config = dict(
    n_layer=8,
    d_model=128,
    n_experts=192,
    experts_per_token=8,
    d_expert=32,
    d_shared_expert=256,
    activation='swiglu',
    moe_layers=[0, 1, 2, 3, 4, 5, 6, 7],
    router_score='sigmoid',
    normalize_top_k=True,
    routed_scale=1.0,
    balance_loss=0.00245,
    balance_bias=False,
    router_logit_norm=1.0,
    shared_expert_gate=True,
    init_std_router=0.0154,
    lr_router=0.00266,
    n_head=4,
    n_kv_head=2,
    head_dim=32,
    vocab_size=4096,
    norm='rmsnorm',
    norm_place='pre',
    norm_eps=1e-05,
    positions='rope',
    rope_base=10000.0,
    rope_fraction=1.0,
    qk_norm=True,
    attn_scale=0.177,
    tie_embeddings=False,
    parallel_block=False,
    init='normal',
    init_std_qkv=0.0412,
    init_std_o=0.0,
    init_std_up=0.0412,
    init_std_down=0.0,
    optimizer='adamw',
    lr=0.0057,
    lr_mult_o=0.733,
    beta1=0.95,
    beta2=0.95,
    lr_head=0.0139,
    warmup_steps=289,
    schedule='wsd',
    decay_fraction=0.843,
    decay_shape='linear',
    final_lr_fraction=0.05,
    batch_tokens=131072,
    seq_len=1024,
    doc_mask=True,
    train_tokens=658200000,
    steps=5022,
    dataset='wikipedia_en',
)
Below are experts of layer 4 (counted from 0) of a mixture-of-experts language model. Rows are named gate (a neuron's input weights, with its number), up (a neuron's input weights, with its number) and show model dimensions 0-127. Each number is 50 + 12 x the weight over its row's rms, rounded and kept within 0 to 99.
Before each expert's rows: "comes after" lists some tokens at least twice as common just before its tokens as in all text. This comes from a sample of Wikipedia text that the model never trained on. Tokens count by the router's weight.

# expert 89
comes after: " |", ".", "\n\n", ")", " |  |", "=="
gate0:52 49 42 30 53 68 40 36 41 45 59 42 58 44 56 54 57 81 60 51 49 52 68 38 62 67 52 51 68 48 57 56 50 41 50 63 23 72 64 48 51 40 18 38 46 55 38 37 60 38 67 46 43 43 56 46 48 39 45 58 70 44 40 66 49 47 63 30 46 48 44 55 71 58 49 57 53 51 58 30 47 55 41 32 32 50 30 66 55 52 61 45 45 71 51 69 55 33 83 38 56 50 61 49 63 38 69 59 49 47 32 49 40 39 59 40 28 63 51 62 59 54 67 56 67 42 56 26
up0:50 42 60 51 66 65 56 66 68 61 31 49 66 32 45 83 64 40 44 65 69 66 59 51 72 45 37 55 62 68 48 61 56 45 64 49 40 43 69 44 51 36 68 53 46 46 51 63 51 47 69 52 23 55 40 52 49 55 59 49 40 43 37 38 66 51 85 47 32 47 41 38 43 47 50 53 54 39 62 58 54 33 53 45 45 46 61 30 53 38 46 53 70 39 46 48 51 54 39 43 42 40 39 51 41 35 46 63 54 54 39 47 48 69 22 42 66 41 71 48 67 52 37 72 71 35 33 59

# expert 48
comes after: "1", "\n", "0", "3", "4", "7"
gate2:54 64 54 65 55 43 49 50 47 29 53 55 63 57 69 53 48 39 48 50 45 59 71 60 54 46 47 47 43 54 33 41 48 65 51 37 70 34 41 66 42 63 48 36 62 53 65 64 64 52 41 49 57 45 60 53 57 21 62 44 35 55 59 54 68 35 56 44 60 52 74 43 53 67 64 35 53 52 47 53 67 54 79 55 25 50 46 58 53 46 72 46 68 62 47 56 52 34 20 59 81 32 67 49 64 44 33 80 40 48 28 59 52 53 54 66 36 32 57 47 43 39 56 63 61 52 55 51
up2:62 60 60 41 55 50 65 49 45 62 46 54 23 37 46 33 34 51 45 55 51 31 46 44 43 38 44 52 47 40 61 61 66 25 24 46 40 58 55 47 69 55 70 39 42 41 51 47 55 52 65 58 52 63 48 55 45 52 64 60 56 69 69 40 20 48 42 48 28 64 50 49 70 42 52 69 45 68 46 50 44 45 38 34 66 61 61 62 43 45 35 33 18 38 60 62 48 44 43 57 50 41 47 49 58 42 58 27 45 80 73 60 36 62 32 37 63 47 40 48 55 48 70 43 37 46 45 66

# expert 17
comes after: ".", "==", "===", " =", " ==", "\n\n"
gate1:66 61 42 63 37 50 62 41 63 36 49 57 41 62 66 61 39 61 60 56 52 30 61 57 47 75 56 43 65 60 54 62 50 71 63 69 35 37 60 49 48 41 65 45 49 39 67 48 37 48 51 75 52 48 60 69 46 41 41 46 39 46 69 59 48 21 46 47 70 39 33 50 71 43 52 59 53 66 69 31 45 80 37 42 49 62 30 66 42 42 45 56 34 39 30 54 55 63 37 49 37 35 66 70 47 70 50 59 37 56 34 42 52 47 48 39 61 47 43 61 75 45 55 60 47 37 56 47
up1:42 37 42 30 44 57 57 22 38 60 50 70 62 50 51 22 44 55 61 49 50 28 56 45 44 50 51 45 53 45 27 57 56 37 54 44 20 38 56 49 71 39 54 41 41 61 53 61 55 38 47 49 40 45 15 41 40 43 51 58 43 58 45 31 49 56 53 50 53 62 67 53 33 71 48 41 46 36 68 45 61 73 43 51 32 56 53 72 68 47 59 63 67 28 73 55 56 56 65 35 43 54 56 53 23 43 58 62 47 32 62 46 32 42 59 66 49 52 46 64 54 48 57 70 57 38 52 59

# expert 56
comes after: "2", " | ", "| ", "1", "–", "; "
gate2:57 47 65 62 49 36 83 35 54 53 47 38 56 64 38 42 40 55 38 57 38 51 54 42 46 59 51 45 51 42 49 50 47 39 43 58 61 45 36 54 45 35 55 56 40 48 49 53 30 29 28 52 26 39 67 30 36 63 48 41 65 34 34 69 46 49 54 37 33 47 47 41 48 75 58 39 47 58 53 35 30 63 40 41 53 52 39 69 45 55 46 57 57 58 41 77 29 43 50 76 68 46 49 28 51 65 37 82 37 49 63 41 49 59 50 50 65 52 24 52 48 59 45 26 50 57 43 33
up2:32 53 43 48 52 45 48 66 51 53 38 35 30 40 66 38 60 60 46 45 37 48 49 78 49 41 43 56 61 45 66 44 39 47 80 53 40 55 38 38 43 53 38 27 54 59 50 56 53 33 56 33 57 67 58 54 52 46 62 58 53 51 63 70 34 73 51 55 53 51 53 79 39 58 43 57 55 61 26 46 23 56 57 66 43 60 74 38 35 58 49 45 51 43 52 30 51 69 64 45 19 40 47 44 58 58 41 61 43 42 45 54 58 35 50 52 40 37 69 73 66 47 33 45 70 53 50 71

# expert 160
comes after: "\n", "1", "0", "3", "4", "6"
gate0:57 62 39 36 64 57 47 48 63 62 60 46 30 36 45 60 61 59 55 46 58 42 57 50 52 61 28 32 45 44 35 46 58 49 23 42 42 38 37 51 68 77 52 58 81 36 52 39 47 49 64 55 43 49 50 50 61 53 42 29 57 54 48 54 54 38 48 61 46 50 39 56 59 41 51 47 45 54 66 34 47 44 50 55 52 56 43 68 56 41 46 52 00 62 70 43 56 42 51 54 48 42 51 43 77 51 40 71 43 40 58 71 53 41 36 64 59 53 39 42 45 45 58 75 72 66 60 59
up0:44 61 51 24 40 55 45 56 33 68 49 34 28 44 42 73 42 37 50 34 46 31 62 39 46 54 42 34 43 50 59 42 42 39 27 39 41 56 37 57 55 43 58 43 53 46 38 41 57 41 62 45 51 39 50 73 42 48 47 59 60 53 38 52 63 53 61 65 55 56 56 57 64 58 36 54 61 77 59 56 46 49 32 68 76 73 30 53 41 48 27 38 35 54 52 55 48 47 37 44 54 30 61 40 77 33 49 56 55 57 62 64 64 45 68 59 60 57 76 34 55 40 58 70 67 68 44 63

# expert 4
comes after: " |", ")", " |  |", "==", "===", "| "
gate8:58 46 46 62 50 48 39 46 46 84 54 48 58 55 41 36 46 50 50 65 46 39 46 45 39 68 50 32 69 50 46 55 56 57 53 56 63 14 35 44 42 35 53 21 13 31 54 46 33 53 53 67 60 65 64 53 71 59 31 47 44 58 67 77 50 39 55 55 42 29 52 59 54 65 56 48 49 65 48 37 32 67 37 68 68 45 51 58 50 49 51 31 42 45 30 66 61 53 36 55 52 40 58 50 57 41 39 56 47 61 55 53 41 59 55 52 21 43 53 60 62 32 35 54 50 42 45 48
up8:52 43 30 60 62 46 38 60 56 35 58 53 55 44 44 53 65 60 61 45 48 71 31 48 30 59 45 60 71 69 42 46 51 65 46 63 59 36 72 34 67 42 58 49 44 28 75 66 48 54 38 51 41 52 16 65 49 47 73 55 45 62 48 61 54 40 43 53 58 34 58 58 75 55 51 60 60 68 49 68 37 69 49 45 61 62 29 58 66 59 54 49 50 43 24 47 58 53 51 56 70 56 55 46 61 41 44 32 50 32 33 67 40 52 63 40 36 62 48 58 35 53 31 65 38 47 63 48

# expert 155
comes after: "2", "1", "–", "9", "| ", "8"
gate0:60 42 38 52 66 47 49 48 39 37 32 39 40 50 56 49 38 46 31 41 47 22 45 64 38 57 38 31 66 46 52 71 61 25 50 62 57 51 51 35 35 36 44 52 40 57 42 65 66 43 55 40 57 41 49 44 29 45 60 39 45 64 56 54 40 59 71 75 67 37 32 51 58 78 54 52 54 61 57 60 52 70 40 45 39 48 53 51 50 60 58 46 17 55 40 60 50 36 51 42 49 51 56 75 50 52 18 43 65 48 59 45 61 63 64 56 23 43 52 58 71 43 24 47 61 55 48 48
up0:55 47 57 74 28 48 62 42 41 42 50 42 78 53 43 52 88 62 65 51 37 63 50 47 58 25 39 69 25 61 34 39 38 33 45 58 63 53 55 86 42 54 46 50 50 57 60 51 62 49 49 60 58 49 47 46 40 74 55 39 63 48 48 17 54 39 57 40 54 68 41 33 46 36 46 52 31 28 58 51 43 42 66 28 61 62 57 47 40 41 65 41 55 47 42 54 62 61 59 54 52 56 66 46 40 48 35 48 37 58 39 58 37 46 63 42 55 33 46 54 48 34 37 58 37 56 42 55

# expert 16
comes after: " M", " V", " m", "M", "A", "E"
gate1:57 63 50 53 43 46 56 50 35 28 49 54 46 68 49 66 51 35 38 50 50 45 68 59 37 71 49 58 48 39 33 56 65 61 58 61 43 26 66 57 67 62 50 53 26 60 54 54 32 44 53 53 56 60 56 48 16 58 59 40 52 60 28 60 67 29 52 71 56 54 57 31 35 56 56 46 48 43 39 47 44 20 52 42 63 39 56 58 65 38 42 68 33 51 52 62 75 50 23 49 88 47 42 53 51 60 39 52 49 33 39 50 53 46 66 43 48 37 53 40 49 48 57 39 69 50 52 39
up1:47 67 59 55 48 57 61 55 52 57 52 42 50 46 71 68 97 27 36 43 29 58 41 62 53 42 66 46 51 48 56 46 60 53 52 48 69 51 46 55 48 27 44 23 48 44 39 33 55 57 33 51 44 70 42 41 62 42 54 60 62 55 57 47 41 42 29 53 42 39 54 49 55 60 69 51 52 49 55 66 45 60 68 51 28 58 55 44 32 49 42 36 42 65 57 39 48 57 62 65 45 49 46 34 25 61 65 50 33 53 61 45 54 49 46 71 80 65 65 45 49 53 56 43 46 47 78 72